From a checkpoint of a small mixture-of-experts model trained on Wikipedia: 176 squared ReLU neurons an expert, 3939 steps.
Below are experts of layer 6 (counted from 0) of a mixture-of-experts language model. Rows are named router (the router's row for the expert), up (a neuron's input weights, with its number) and show model dimensions 240-319. Each number is 128 + 32 x the weight over its row's rms, rounded and kept within 0 to 255.
Before each expert's rows: a language model's description of what the expert responds to. This comes from a sample of Wikipedia text that the model never trained on.

# expert 20
Name-initial capital pieces
router [155 153 130 172 141 140 106 132  88 149 162  97 122 123  33  90  70  77 183 133 128 102 128 102 120  59 148 120 147  96 142 138 152 105  95  92 124 170  89 126 173 161 164 142 138 114 161  65 145 126 155 140 146 140 139  91 157 125 167 142 139  89  89 155 134 178 146  89  56 204 146 118 137 154 111 142  96 119 147 178]
up0 [163  85  99 136  88 121 129 168  76 121  90 150 155 109 131 137 104 105 204 150 125  75 105 151 113 103 100  87 142 106 118 197  91  82 152 134  91 112 128 207 130  75 165 129 112 110 132 110 169 162 151 174 129  88 160 183 163 112 121  84  98  96  82 152 228  87 124 103 157 143 123 113 170 155 108 108 130 129 142 128]
up1 [115 132 121  87 125  88 116  99 166 113 164  76 176 169 102 113 158 164 155 173 117  64 120 102 100 157 128 122 125 153 136 123  99 132 151  85 149 137 144  68 154 134 143 101 128 132  96 103 126  75 143 118  82 134  96 110 169  93 127  99 121 167 110  92 141 109 136 187 195 159 178  40 129 132  94 168 110 122 132 133]
up2 [128 155 146 117 122 156 118 105 139 144 127 173 158 142  74 113 126 138  74 161  93 158 115 136 120  96 140 166 120 150 150 102 124 110 112 177  84 110 168 109 145 128 122 127 123 125  76 149 150 128 118 113 158 169  90 152 146 101 100 167 127  39 127 125 178 110 110 128 119 185 137 130 139 117 173  80  83 178  93 133]
up3 [ 84 152  92  80 146 121 151 149 121 141 106 121 126  98 109  88 130 125 147 127 104  72 126 100 158 143 182 174 121 158  95 125 140 140 147  82 177  77 145 117 163 114 115 137 156  80 192 154  96 103 123 145 113 121 137 156 124 131 119 117 160  98  76 124 126 181 131  78 151 138 107 101  81 147 140  83 143 122 120 118]
up4 [ 44  96 183 155 112 152 108 128  70 116 140  87  93 140  78 118 105 175 140  99 188 151  80 125  94 160 143 124 146 119 136 172 143 160 118 157 156 177 130 127 113 112  97 136 167 151  85  87  40  70 126 128 103 114 149 145 112 122 123  55 171  92  63 153 115 174 196  89 166 114 102 151 103 113 122 134  78 105 104 161]
up5 [112 133 162  89 171 182  83 142 150 174 184 155 153 105  77  98  73 166 101 108 115  90 172 143  77 139 143 151 117 123 124 114 101 110 128 211 140 152 130 102 131  96 114 162 101 143 100 125 132 191 139 130 109 172 106 107 101 193 109 174 140 107 100 108 178 106 124 173 121 170 197 146 103 115 115 127 108 127 204 146]
up6 [ 92 158 144 101 153  89 103 117 163  96 143 143 154 162 118 150 157 156 183 154  92  96 103 130 164 119 133 139 119 165  60 156 193 111 125  97 170  78 133  77 108  94 122 103 156 119  54  94 160 158 108 142 125 162 119 171 142 117 137 153 147 134  77  77 128 130  94 129 133  88 161  84 120 135 100 179 126  67  98 134]
up7 [107 195 126 182 101 127 146 151 144 100 109 162  96 171 155 179  82 109 144 126 132  93  84 108 143  76 123 134 120 109 207 119 177 155 130 177 175 151 110 128 118 108 136 163 112 145 140  79 106 141 174 103 153 118 138 208  97  78 162 100 154  96 101 125 137 143 130  97 145  81  92 157 130 148 108 149 131 129 132  97]
up8 [ 90 130  62 162  70 141 121 152  92 139 142 113 124 134 113 101  63 125 124 149 130 143 139  88  96 100 101 135 150 149  87 139 145 124  93   2 135 152 186 114 129 142 128 107 141 109 100 188 128  34 110 121 160 191 154  91 105 171 129 125 166  95 104 102 132 145 119 123  67 147 132 120 175 119  67 192  98 115 110 173]
up9 [109 142 125  78 160 143 118 110 134  98  94 106  79 134 131 142 164 181  87 108 119 122 129 123 101 111 189 118 132 211 118 161 161  73 142  82 161 125 127 148  72 160 154 112 119  29 139 145 146 102 123 185 113 146 129 146  93 131 159 115 179  73 118  70 116 143 144 135 103 194  42 162 157  75 129 135  60 132 135  77]
up10 [148 133 120 139  92 207  88 139 207 128  52 150  63 114 140  55 113 127 124  73 106  49 209 141 106 148  97 157  90 175 109 194 161 112 135 109  78 132  62 135  72 149 163 124  68 149 142 138 122 157 169  98 146 128  74 118 149 182 178 190  59 123 124 118 120 151 117 103 119 178 154 188 155 131 125 105 120  74  66 119]
up11 [ 97 127 153  61 124 126  99 109 117 130 150 115 107 119 134 138 152 135  97 116 208 132  91 139 122 138 111 131 133 141  85 114 130  65  80 106 138 150 131 167 144 202 188 122 147 111 119  90 132 130 100 112 109 104 146  60 187 104 130 113 110 168 108 138 197 147  99 117 111 165 129 150 122  62 139 154 167 142 142  89]
up12 [105 109 146  89  87 128  89 202  70 140 157 130 145 142 107 137 108 119 166 109 152 204 127 110 110 159  86 109 140 102  75 152  95 149 134 143 184  76 134 132 149  96 145 110 111 111 125  94  66 111 141 137 124 164 146 131 101 122 112 160 145 114 165 138 122 129 121 134 115 106 121  85 126  62 111 160 131  96  71 122]
up13 [134 105 130 146  69 134  85 188 125 114 148 170  52 156 110 143 143  93  86 160 117 118 108  67 111 113 144 115 114 163 155 140 123 142 129  57 134 125 136  98 158 222 167 137 124 149 128 109 114 101 124 215 170 148 155 153 164 111 107 127  61  98  70  60 101 139 108  88 117 169 148 115 145 103  91 161 113 110  91 217]
up14 [148 109 126 160 102 120  82 179 104 116 132 144 178 126 118  82 130 125 105  92 105  70  72 158 148  83 108 108 113 135 117 135 160  83 140 137 120 179 135 110 137 125 154 122 129 159 105  96 112 136 135 112 139  89 171 151 145 167 137 203 135 145 141 159 107 174  92  78 132 129 167 102 170 155  96 125  85 133 106 136]
up15 [ 91 123 137 147 144 155 133 163 100 132 171  86 142 108 148 182 142  61 133  97  52 129 133  69  83  96  81 163 138 171 130 164 121  84 182  84 127 137 121 113 138 134  99 184 121 131 132 106 177  96 167 111 153  93 211  48  86 145 124 101 195 116 108 152 114 170 125 134 181 145  75 155 106 104 107 147 107 106 111 165]
up16 [114 149 105 149 173 154 124 102 168 168 102 127 147 100  77 119  96  68  82 185 123 158 100 131 129 142 106 177 157 102 120 188 169  88 129  90 171 127 127  87 174 111 125 117 142  77 126 167 152 140 121 114  82 130  80  77 157 167  76 109 140 166 128 113 156 140 140 158 149 138 108 139 173 115  93 163 168  78 131 211]
up17 [159 106  58 151 173 107 169 100 123 147  72 156  83 106 213 129 144  89 101 129 128  77  45 144  99  69 180 101 128 143 172 136 150  84 119  94 175 122  76  80 125 139 135  97 114 105 142  90 202 199  94 103  86 133 156 162  95 156 138 144 114 115 100 166 141 138 147 126 105 108 108 170 114  99 188 114 110 118 102 104]
up18 [112 136  62 175 154 141  61 156  80 147  97 136 130 140 166 134 160 114 104 114 114 145 101  99 107 125 154 160 155 172 129 160 101  84  96 106 125 128 120  73 104 156 153 146 126 154  94 135 123  93 122 145 120 140  85 120 159 117 148 108 159 166 186 100  91 105 157  53 121 107 147 194 137 156 121 138 113 135 180  87]
up19 [114 175  99  90 185 143 106  74 146 129  98 101  84 125 142 124 102 160 142 205 100 125 156 116 138 231 140 135 178  69  89  98  85  88 122 114 152 114 127 122 140 133  76 144 192 110 114 138 124  78 150 122 151 177  76 103 158 110 130 123 129 113 108 148 141 123  35 140 144 122 150 114 137  61  75 158 176 138 158 140]
up20 [143 106 119 119 117 161 122 163  99 151 106  95 134  88 164 131 167 131 137  84 147 125 111 139 127 143  80 161  92  93 126 187 144 111 107 109 150 122 114  58 157 140 126  61  80 164 158 170 158  88  90  81 109 126  88 135 157 154 118  87 139 136 112 124 122 124  98 140 121 161  76 115 170 189 145 149 228 174 138  84]
up21 [ 85 140 114 132 158 113  70 102 142 166 166 120 119 114 174 102 166 114 139 187 150  93 157 142 104 106 119 139 156 103 130 165 104 114 148 138  93 166  95  94 183  75  99  99 183  89 137  99 130 134 139 171 141 114 154 122 127 196 120 116 171  74  97 190 159 125 146 118 139 109 129  78 121 107 162  74  98  98 108  94]
up22 [ 60 154 145 153 129 142 127 128 131 139  59 165 179 158 183 116  99 140 138 121 129 117 190 141  93  68  85 142 138 114 172 153 137 149 107 121  69  77 101 136  63  98 113 124 102 115 166  93 130 169 106 145 139 101 140 134 157 144 166 101 108 102 163 165 166 178 207  59  67 201 116 128  78 168 151 160 135 126 116  29]
up23 [222 152  85 119 104  91  81 154 159 143 144 163  71 179  91 118  90  95 138  94 131 114  36 140  79  81 135 118 114 155 161 147 177 172 117 104 163  95 197 120 176  67  74 104 164 148 118  93 162 101 132 177 136 147 169 117 117 135 130 120 173 137 103 123  79 145 127  55 119 148  93 141  90 174 107  90 137 128 139 182]
up24 [138 114 109 119 139 113 131 131 113  94 113 122 144 111 116 155 125  95 132 108 129 136 138 126 139 133 171  73 148 131 135 162 144 144 152  64 155 129  88 152  64 150 111 196 141 147 124 126 110 173  98 108 153 143 182  73 172 130 134 131 143 134  61  83 139 120 157 144 182 139 127 184 150 143 110  60 129 137  66 117]
up25 [133 127 137 145 162 149  66 138 168 101 169  82 192 146  76 138 109  78 140 108 128 123  74 115 123 160 146 166 167  65 124  86  94 136 149 113  90  40 137 154 152 128 121 106  53 132 189 116 149  67 126 135 155  88 155 172 201  99 149 162  89 106 125 157 180 135 116  94 126 157 137 151 142 129 167 221 124 136 163  90]
up26 [158 129  91  88 151 148 150 167 157  90 157 106 122  98  47 163 141 165 180 140 152 152 140 129 133 127 106 114 123 122 128 147 154 116 122 123  86  70  99 138 119 116 158 126 100 104 196  94 168  62 146 174  92  61 166 119  96 186 107 162 142 166  34 168 101 144 132 144 135 148 113 148 153  95 172 142 186 118 145  95]
up27 [189 102 118 114 125  55  81 126 113 213 158 114 104  64 126 102 149 131 144 119 155 116 106  93 114 104 186 143 120 146  94 161 183  83 141 114  99 131 125 176 124 155 132 175 112 106 135 157 158 117 127 155  88 169 143 150 114 139 119 147 159 105  88  86 133 170 111 109 114 203 115 204 125 107  76 122 152 137 140 180]
up28 [134 102  79 168 102 103  99 146 112 134 116 156 141 156  86 128 123 111 105  87 130 202  97 134 130 148 149 185 161 165 165  75  91  56 154 149  36 130 121 135 143 118 135 149  85 147 129 134 127 161 133 161  82 114 145 105 136 102 126 143  62 142 123  78 138 127 103 108 129 118 171 255 180 117 221 164 171 138 216  87]
up29 [168 197 149 106 111  81 123 101  87  92  97 121 174 149 169 132  93 195 121 137 112 109 114 104 181 127  39  71 166 162 119 140 139  92 142  84 106  98  80 139 156  68 151 138 164  84 135 171 146 110 104 119 107 137 114 160 146  98  84 126  93 136 201 134 126  64 123 142 155 158 159 148 157 154 104  81 127 128 149 118]
up30 [147 103  80 140 139 180 130  94 180 124 122 140 202 115 147  87 111 105 156 175 156 140  66 142 124  76 123 148 126 147 128 114 140 113 133 130 115  93  72  88  59 156 120 125 131 123 105 129 126 184  56  98 120 115 109 193 117  54 143 117 186 100  98 124 164  22 152 135 108 160 145 134 103 114 150 116 137  82 159 126]
up31 [171 100  81 178  93 126 142  79 141 171 114 160 152  94 145 169  98 157 125 152  67 166 166 142 134 200 127 113 137 169 219  80 124 179 118 149 128 164 127 118  90 126 103  90 116 114 129 121  81 163 134 153 109 166 107 149 108 158 112 143 112 135 139 145 174 131 151 164 207 134 124  44 228 145 120 108 120  79  95 134]
up32 [189 122 137 152  89 120 137 100 141 144 119 127  79  69 119  84 153 145 143 170 102 168 149 103 142 123 170  95 116 120 155 111  87 158 186  82 141 156 161 126  92 136 138 156 100  91  96 120 159 114 146 151 154 168 170 151 163 120 131  69 154 159  87 150  65  71 106 171 129 187  82 148 130 109 144 126 116 180  94 164]
up33 [ 90 154 118 185 110 115 129  83 105 210 120 175 139 103  93 158  97  87 112 114  63  76 134 107 227 149 119 147 102 135 163 134 107 110 166 109 142 148  80 134 116 118 132 219 119 166 129 171  82 106 102 122 127 112 117  64 148  85 130 114 209 166  98 145 160 118  88 149 132 127  94 151 124 154  70 179  96 155 143 162]
up34 [ 92 113 156 126 101 150 137  90 188 132 101 143 136 150 128 114  91  71 131 132 100 101 110 188 178  67  66 125 141 134  99 142 137 109 157 132 109 141 180 135 194 119 172 139 156 148 118 144 123 131 101 194 157 109 130 129 131 115 119 176 184 109 136  79 161 142 122 123  98  77 164 161  74 168 123 147 106  93  85  86]
up35 [ 99 114 156 164 122 101 136  84 151 118 100 159 144 119  86 133 126 147 187 107 147 108  93 111 117 173 167 143 128 120 144  84 130 106 128 137 162 179  95 137 121 109 116  89 134 160 110  95 134 103  62  90 114 146  60  95 148 107  83 178 125  91 154 162 138 151 114 148 104  50 182 124 196 184 110  80 101 120 137 180]
up36 [175 148 103 136 176 151 107 110 151  98  89 135 108 152 120 114 132 153 105 120 133 169 102 126  77  76 127 153 142 128 133 115 131 147 104 121  83  78 190 144  72 136 181 144 182 103 101  98 145 116 114 176  60 209 131 112 133  81  81 145 154 139 155  66 145 136 170 140 103 169 149  86  90 188  97 115 114  92  90 146]
up37 [122 130 122 133 106  95 178 138  70 157 143 155 122 178 139 141  67 126  74 128 174 112  95 112 152 104  55 119  98 115 131 150 138 124 115 162 113 104 119  74 199  99 162 149 118 202 104 147 144  77  75 100 101 144 157 134 120 101 144 129 133 122 144 127  82 154 125 180 136 124 101 151 126  77  65 156 104 104 108 129]
up38 [ 57  91  92  44  80 110 116 164 122 133 109 102 136 125 111 100 112 128 172 110 107  89 130 131  85 188 131  71 233  87 156 140 108 111 118 165 133 167 119  96 160 128 130 115  83 106 135  82  99 195  74 167 119 108 138 108 144 138 145  79 150  68 121 119 145 138 154 103 124 100 187 128 150 116 152 130  87 119 150 166]
up39 [149 139 105 177 157 131 121 107  79 118 211 161  71 152  98 114  99 187  63 156 120 125 135 131 130 123 104 136 144 138 116 131 166 111 113 129  87  79 133 116 132 125 119 147 162 149 117 103  87 179 196 181 108 129 125 132 125 132 116 127 122  97 110 127 148 142 102 145 147 166 103 135 135 107 141 113 121 113 111 189]
up40 [178  71 137 140 107 128 102 153 131 172 171 162 157 153 169 158  46 123  70  92  74 156 168 140 112 120 174  96 167 181 150 120  99 135 148 149  89 111 118 116 118 164 131 109 107 148 108  82 112  73 170 148 125 167 120 171  88 133 108 148 117 133 152 160 108 143 101 182 111 131 114 165 110 150 121 113 167  81 146 185]
up41 [112 151 142 172 164 170 149 190 178  99 171 123 124 120 100 133  69 152 146 177 157 156  96 124 114  93 108 106 178 115 146 125 137 121  83 149 131  52 133 104 111 106 156 136  92  92 111 107 145 145  65 117  99 147 110 121 172 127 152  99 101 155 101 154 129 150 134 158 173 102  88  97 133 112 110 145 128 142  98 133]
up42 [159 224 130  83 130  71 119 151 121  88 149 151 125 141  87  98 182  64 131  91 163 137  99 121 119 111 184 115 118  95 141 119 179 132 150 102  93 119 163  89 148 114 134 122 113 101 164  77 120 106 199 103  88 147 108 169 174 113 124  80 155 103 100 124 106 171  98  65  90 120 113 150  52 101  53 152 168  91  94 128]
up43 [228 171 112 163 141 116  93 139 155  96 158 135 155 109 152  86 134  96 180 161 111 198 134  68 112 118 122 113 114 153 170 153 117 116 114  87  91  98 119  95  85 152 126 108 121 116 112 139 148  85 218 140  66 118 128 116 144 120 218 164 201 150 157 116 128 142 120  71  94 143 117 108 124 184 193 192 115 112  88 111]
up44 [204 177  88 151 137  86  73 152 115 146 133 143  94  80 139 140 192 104 157 130 168 107  98 113 165 131 123 131 114 103 103 130  96 105  83  69  64 148 125 146  90 120 113  81 102 120  85 158 130 102 115 170 113 168 108 161 142 205 106 155  70 201 103 116 192  37 144 170  84 109  40 127 138 149  92 138 109 140 150 142]
up45 [130 138 116 126 108  93 162  79 147 118  90 120  98 115 122 136  93 111 134 117  99 107 148 147 176  87  79 134 133 113 129 116 156 112 112  72 162 174 186 103 141 199 116  87 151 144  90  85 153 154 178 126 108  88  82  61 169 132  61 112 140  66  97 221 168 144 174  83 109 136 122 111  74  67  97 133 128  61 119 117]
up46 [124 149 145  61 167 101 106  97 146 126 199 109 151  64  44 119 136 181 163 187 128 140  83 164  85  61 164 106 149 122 117 162 173 157 145 131 178 138  87 167  93  97 175 103 118  99  74  71 175 124 163 120 112 152 183 175 154  98  97 128 100 160  84 148 130 180  83 133  99 140 114 173 114  64 102 157 146 142 141 168]
up47 [113  90 132 109 153 158  91  86 167 214 183  83 169 136  90  64 117 125  88 144 170 100 141 128 125 162 185 123  93 122 128 143 133  87 114 144 112 124 135  80 133 171 115  88 125  67 189  99 168 134 134  67 172 110 104 115 156 122 113 179 126 128 131  73  90  57  87  94 150 126 114 124 148 158  89 150 170 108 106 181]
up48 [133 159 117 109 124 107 141 113 125 103 122 125  80 144  85 124  80 120 105 137 178  79 150 122 133  80 167 140 148 105 146 118  94 110 127  93 147 187 110 128 135 177 131 135 157 172 153 133 139  83 143  83  66  93 126 134 134 172 187 151 129 141 161 161 187 154 114 102  72  78  94 120 149 175 138 132  99 145 174 104]
up49 [ 64 119 191 112 139 178  94 133 131 140 115 118  83 118 123  75 135 127 123 139 137  95  54 143  98  88 151 108 130  70 177 164 135 123 109 143 183 128  81 154 164 114 197 149 131 156 141 119 126  90 160  91 178 144 140 206 136  95 120 107 173 137 104 214 153 123  84 120 146 111  93  76 189 141 114 179 136 145 112 115]
up50 [138 149 137 124 136 132 158 185 155  77 167 151  96 141 165 144  82  90 159 125 164 100  98 106 207 109 110 125  46 101 129 114 109 107 119 165  92 168 113  75 187 138 148 130 151 169 186 139 154 102 121 140 203 107  95 115 127 124 118 119 207 122 123 189 129 127  36 132 111  60 123 142 106 155 133 165 128  69 171 128]
up51 [ 30 168 126 130 116 220  91 113 137  58 139 107 117 123 159 121 119 114 121 147 122 156  97 114 194 170 116 111 161 121 174 131 116 143 141 118 150 120 127 136  81  90  97 143 142  83 107  95 126 201 163 156 134 134 188 113 162 146 135  73 118 150  97 167 132 191 166 149 108 125  80 180 133 119  94 103 141 138  78 138]
up52 [ 87 178 169 149  78 205  77 106  75  79 150 146 175 112 135 115  94  90 122  75 131 201  93  93 166 130 100 172 173 151 204 143 128 159 169 112  95 148 121 129 206 106 141 196  78 103 147 144 162  72 152 116  93  75 101 147 169 141  77 103 127 112 122 150 113 194 166  76 121 148 106 181 139 143 131 101 142 182 127 155]
up53 [154 201 147 118  97 207 100  83 119 134 123  84 151 147 115 116 171  98  71 110 108 121 134 139 121 135 143 126 112 113 184 112 121 103  90 123 110 130 119 165  99 165 126 115  92 126  91 129 123 169 162 161 114 114 179 165  87  68 160 107 127 176  98 154 166 147  88 141 138  90 157  78 145  83 121 188 114 162 181 220]
up54 [137 140  55 123  94 148 123 111 139 131 133 137 117 141 146 158  95 127  69 154 107 134 133 167 125 103 179 103 150  88  86 186 167 117 127 129 153 138 116 167 107 175  80  64 144 149  62  86 154 145 149 128 135  73 131  85 169 174 140 161 137 113 115 135 126  55 129 124 121 133 122 126 127 209 103 122  86 111 171 212]
up55 [171 129 136 146 129 122 125 174 138 150  96 141 153  97 129 119  79  97 180 123  96 132 165  92  98 123 144 178 148 156 142 187  97 184  93 118  92  78 174  98 186 116 123 178 139  72 106 168 120 158 128 180 155 123 167  85 142  85 133  96  84 102 145 125 129 120  73  98 142 144 151 201 113 127 148 122 119 124 138 139]
up56 [ 89 185 107  89  82 132 107 113 149 116 136 111 167 144  79  58 106  77 134 139  90  79  84 110  57 161 129  79 124  57 157 179 100 169 113 168 156 195  86 186 126  84 176 103 160 109  92 135  96 151 161  79 203 135 148 106 128 103 159  95 113 119 134 140 130 188 149 234 130 173 119  99 134 194 119 170 151  98  82 191]
up57 [169 122 135 153  96 138 112  96 136 150 131 159 174 111 138 166 108  46 161 126 116 122 128 117 177  95 124 123 183 119 149 149  49 128 162 119 133 122 143  88 112  94 124 139  69  80 114 100 103 136 132 118 135 110 162 210 130  58  88 141 136 198 118 130  84 170 136 102 230 195 135 107 168 167  80 105 133 198 127 141]
up58 [143 124 112  98 126 162 129 110 121 146 188  99 157  88  97 112 133 116 137 131 134 174 177 145 125 163 173 203  85 153 156 161 189 158 175 166 109 178 108 168 136 165 145 144 137 106  98  95 160 176 191 169  80 144 148  57 151 122 102  88 135 109 106 159 127 172 154 115  98  74 111 100 129  89  93 177 175  98 101 111]
up59 [ 54 168 114 167 101 123 135  93 121 144 134 135 144 108 169 167 118  91  95  55 124 128 153 168 127  54 104 129 134 140 157 106 112 136 106  95 134 137 114 133 165 131 104 145 144 120 172 104 108  87 129 138  64 117 119 158 117  56 157 103 139 159 129 142 112  98 137 114 181 106 111 109 131  94 186  44  47  98 115 126]
up60 [ 98 149  76 112 150 139 101  97 162 168 122 135  98  93 135 120 126 169 161 110 134 113 168  99 159  89 121 144  40  95 142 107 136  90 116 135 148 195 145 167 141  92  96 150 180 109 132  95 130  82 142 152 113  65  62  62 141 144 148 101 110  64  82 151 135  95 161 131 116 167 135 133 143 100 158 132  73  46  94 138]
up61 [161 133 138 184  75 112 122 163 184 107 149 146  93 139  76 110  89 117 112 153 101 127  82 142 168  93  91 134 114 116 188  85 123 176 117 131  84 114 106 157 154 111  94 103 143 142 122 106 125 131 118 149  96  97 125 154 156 107 151 150 148  96 118 130 134  96 133  97 140 130  67 124 138 136 117 106 163  92  84 159]
up62 [170 147 112 141  68 111 108 133 129  67 117 129 177 141 162 135 152  49 118 111 156 133 210 111  90  81  96 151 110 163 111 139 182 184 184  85 136 105 146  97 116 127 128 112 118 113 113 101 150 208 130 152 180 128 156 113 156 147 154 137 109 145 147 122 166 155 135 142 127  90 145 104 115 147 127 202  79 141 136 104]
up63 [110  80 130 138  99 127 104 153 106 220 122 117 118 103 156 153 137 101 116 140 128 126 139 167 117 122 147 167 137 157 141 109 141 131 131 138 103 176 123  68 133 103  94 152 115 153 130 144 149 157 114 165 136 117 102 137 180 130 162 146 160 141 103 136 158 170 140 128 128 148 163  93  93  98 128  81 137 141 114 121]
up64 [165 171 132 136 110 119  64  97 124 153 139  85 138 134 143 144 124 133 163 143  95  46  91 134 149  50 135 135 138  79 111 156 149 126 137  83  80  50 116 114 178 131 104  90  98 156 172  94 128 159 160 105 156 143 113 165 109 140 105  88 119 143 161 160 180 124 124 112 141 122  66 160 110 131  99 130 182 159  86 157]
up65 [126 128 129 165  55  87 115 118 156 163 155 157 128 159 154 166 122 133 110 157 143 110  99 120 167 108 146 194 121 124 196  79 118 165 135 102 207 146 109 120 146 103 127 109 129 124  82 113 114 117 139 168 150 137 139  98  89 178 137 147 124 131 109 131 108 145  44 107 105 152 120  77 130  89 103  81 110  93 102 116]
up66 [164 149  76 135 108 151  97 176 114 122 137 112 152  83  83  69 114  88 144 121 160 150 135 120 129 105 165 182 155 144 129 152 124  57 130  86 148  92  98 147 140 111 115 129 216 133 149 174 128 145 149  85 127  94 163 169 130 169 143 111 119 113  63  84 131 135 141 155 108 205 113  92 167 157 103 163 139 181 131 113]
up67 [113 138  85 138 189 141 125 180 109 170 138 162 117 163 124 133 137  65 148 110 157 141 120 142 108  91 120 133  73 162 147 126 132 137 155 170 116 102 174 159 140  96  69 170 163  86  78 122 100 111  53 180 113 166 120  69  86 147 114 168 143  93 143  85 113 101  65 117 101 138 126 143 125 124 150 118 164 149 126 114]
up68 [159 136 124 151 105 150 144 114 129  75 133 152 122 123 151 107 121  83 153 133 134 155 124 163 113 126 153 174  84 100 150 109 163 114  53 120 166  84  89 123 202 143 130 102 125 119 103 139 151 120 136 148 151 140 123 151  79  98 119 113  91 152 150 129  95 170 129 142 160  45  67 182 110 151 114 145  97 122 117  88]
up69 [123 105 134 140 145 110 110 129  52 114 154 166 127 143 124  73 146 116 128  93 128  82 192 117 123 118 161 100 168 153 152 131  88 102 148  84 111 132  88 148 143 128 141  85  98 129 113 144 133 136 117 112  68 140 124 140 143 114 149 118 142 154 130 111 168 180 159  91 124 121 147  76 109 117 120 127 102 142 114  93]
up70 [129 127 143 112 165 101 109 158 142 130 156 115 135 174 182  80 140  88 104 111 110 126 140 126 142 108  71 133 114 140  98  82 150 117 154  72  60  90 109 149 142 149  84 155 152 125 155 109 150  76 156 133 110 120  64 100  90 116 117  79  83 167  48  99 157 179 116 161 129 174 165 125 187 112 158  69  68 143 113 196]
up71 [150 165 124  49 121 107 125 157 113 177 145 143 101  91  82 104 136 149 131 127 140 167 103 147 109 130  67 116 149 175 117 142 155 186  56  90 115 184 172 127 116 130 105 135 124 141 156 152 120 149  89 153  76  84  71 152 135 145 173 155  91 169 142 108 168 142  72 177 129 148 125 112 108 153 138  91  72 116 162 119]
up72 [ 56 125 138 198 116  80 179 117 175 134 115 185 114 139 135  70  78 117 148 163 123  68 129 106  95  63 150 186 113 135 151 164 110 136 107 134 150 197  91 118 179 127 173 129 148 189  95  64  96 118 125 151 143 117 122 119 147 136 121 157 156 146 117 180 119 167  98  91  69 139 115 135 156 170 114  62  97  77 100 162]
up73 [117 114 144 144 104 119  90 112 117 132 152 119 120 185 122  69 130  89 155 175 164 125 103 165 153 129 108 202 148 106 129 106 106 156 145 144  84 174 156 116 111 111 108 129 131 114  84  84 148  69 131 121 160 117  94 102 108 138 148 151  92 114  95 131 206 184 192 154 160  54 127 148  69 158 117 111 125  91 128 148]
up74 [123  99 108 109 116  93 121 186 153 175 185 153  84 139  55 114  93  71  76 106  93 124 130 134 132  64 112 110 116 131 112 120 112  93 123 127 162 146 140 166  95 149 115 117 162  96 143 172 119  92 169 185 135 144 117  93 121 115 122 136 181  92 130 162 119 108 159  80 121 148  46  78 164 111 153 134  88 118  82 218]
up75 [100 101  99  85 117 147 123 123  93 107 134 114  86 126 112 133 172 131  90 176  46 185 141 137 124 154 135 144 130 174 193 183 129 117 157  56  96  75 120 126 161 109 145 158 123 156 142 111  87 129 152 174 135  71 165 157 129 148 104 103  87 150 117  76  89 184 151  99 120 127  59 152 124 165  70  87  93 142 154 185]
up76 [122 166  94  82 127 112  94  65 122 143 118  72 115  93 118 147 145 101 105 120  94 114 107 104 223 132 130 175 157 115 113 159 121 164 172  93  96  81 102 121 128 171  98 153 153 164 112  96 170  91 148 127 110 119 113  78 122 124 164 119  97 134 135 139 136 119 115 104 174 143 157 194  96 114 153 115 156 157 159 122]
up77 [130 111 127 139 125 115 118 162 174 118 137 182  64 120 122 150  60 155 119 107 112 188 111 149 132 104 124 172 119 150  62  85 124 167 156 104 170  80 111 146 152 132 155  75 112 131  96 102 152 123 102  85  92 129  65 109 121 175 105 129 150 162 140 118 126 152 131 163  39 167  67  54 146 168 126  80 137 132 115 154]
up78 [137 111 129 146  63 140 119 101 100 156 135 144 130  99  85  89  90  43 118 163  78 149  78  76 107 108 185 114 106 135 157 137  99 101 153 135  88  91 181  88 115 155 116 170  82 146 134 113 157 152 122 168 116  87 123 119  83 163 125  89  63  89  92  70 149 139 156 117 114 137 140 113 166  91 110 102 154 144  81 143]
up79 [ 94 153  99 138  92 162 154 154 126 134 145 158 146 121  65  95 154  97 178 130 131 144 173 119 110 130  93 148  57  87 150 157 208  46 119 115 156 129 121 138 151 126 151 151 166 119 187  92 112 163  64  51 139  95 137 141  95 157 121 160 122 123 160 161 119 193  84 147 143  56 100 124 137 141 115 161 115  75  96 166]
up80 [190 135 147 139  88 114 130 111 143 106 121 112 104 149 130 137 116 121 136 118 128 114  91 147 112 122 148  68 149  91 169 156 120 138 180 149 117 124 106 107 113 133 149  43 107 110 116  64 156 115 150 141 126 110  96 130 122 157 151 116  88 116  68 139 140  97 126 118 123 158  86 118  92  99 123  89 131  76 127 122]
up81 [144  91  65 109  87  70 148 109  86 106  98  95 118 164 127 126 155 166 113 150 127 190 119 128 141  96 142 103 107 215 150 137 149  77 155 130 104 124 116 163 195 147 134 153 119 164 120  91 147 115 138 119  67  28 136 137 152 139 114  99 141 148 115 121 170 113 139 109 164  75 152 178 123  78 113 145 146 144 103 129]
up82 [159 184 122  77 127 159 141 123 140 180 181 124 131  99 110 125  94 116 107 141 129 113  81 116 131 127  68 124 110  65  83 149 122 135 142  88 107 118 104 196 193 112 104 128 148 149 116 102 164 179 165 136 117 124  89  90  85  87 103 115 158  48  89 146 134 157 109 199 188  80  56 132  53 157 133 134 111 109  52  95]
up83 [103 124 105  94 100 117 122 136 117 120 119 121 130 140 142 155 101 139 115 142 130 108 163 131 129 163 123 102 119  92  27 104 126 183 101 101 123  92 120 202 154  87 121 100  83 166  18 127 136 103 144 127  67 108 115 111 109  95  91 111  89  99 149 154  96 142 151 183  93 153 142 144 119 128 205 154  63 127 125 171]
up84 [175 156  75 155 119 108  85 140 150 129 104 195 149 135 120 103 186 116 128  82 105 141  86 150 109  71 175  37 148 148  80 148 164 157 113  93 111 137 123 111 168 162 128 163  85  98 136 139  96 112 100 176 137 156 118 233  97 128 121 109 128 125  98 141  90  72 174 155 122 149 119  93 113  87 119 105  97 200  98 145]
up85 [ 74 135  95 136 165 149 138 154 186 104 162 133 102 132  89 166  94 100 117 130 131 142 169 149 116 100 159 145 101 166 117 109 165  86 193  93 117 110 175 144 187 164 157 176 140 146 135 115 137  98 128 123 135 108 113  90 170 193 151 157 111 130  81  95 133  79 122 111 122 119 154 132  98  55  75  90  46 150 111 147]
up86 [155 107 178  87 158 161  83 110  99 112 162 140 145  73 137 132 148 140 146 165  55 114 101 125  69 100 126 135  83 113 122  65  90 116  84  79 157 145  77 123 151 170 162 203  89 111  79  66 155 184 152 142 136 152 135 157 110 121  95 102 106  94 158 145 147  96 150 125  91 148 103  63 179  93 113 166 121 135 183 154]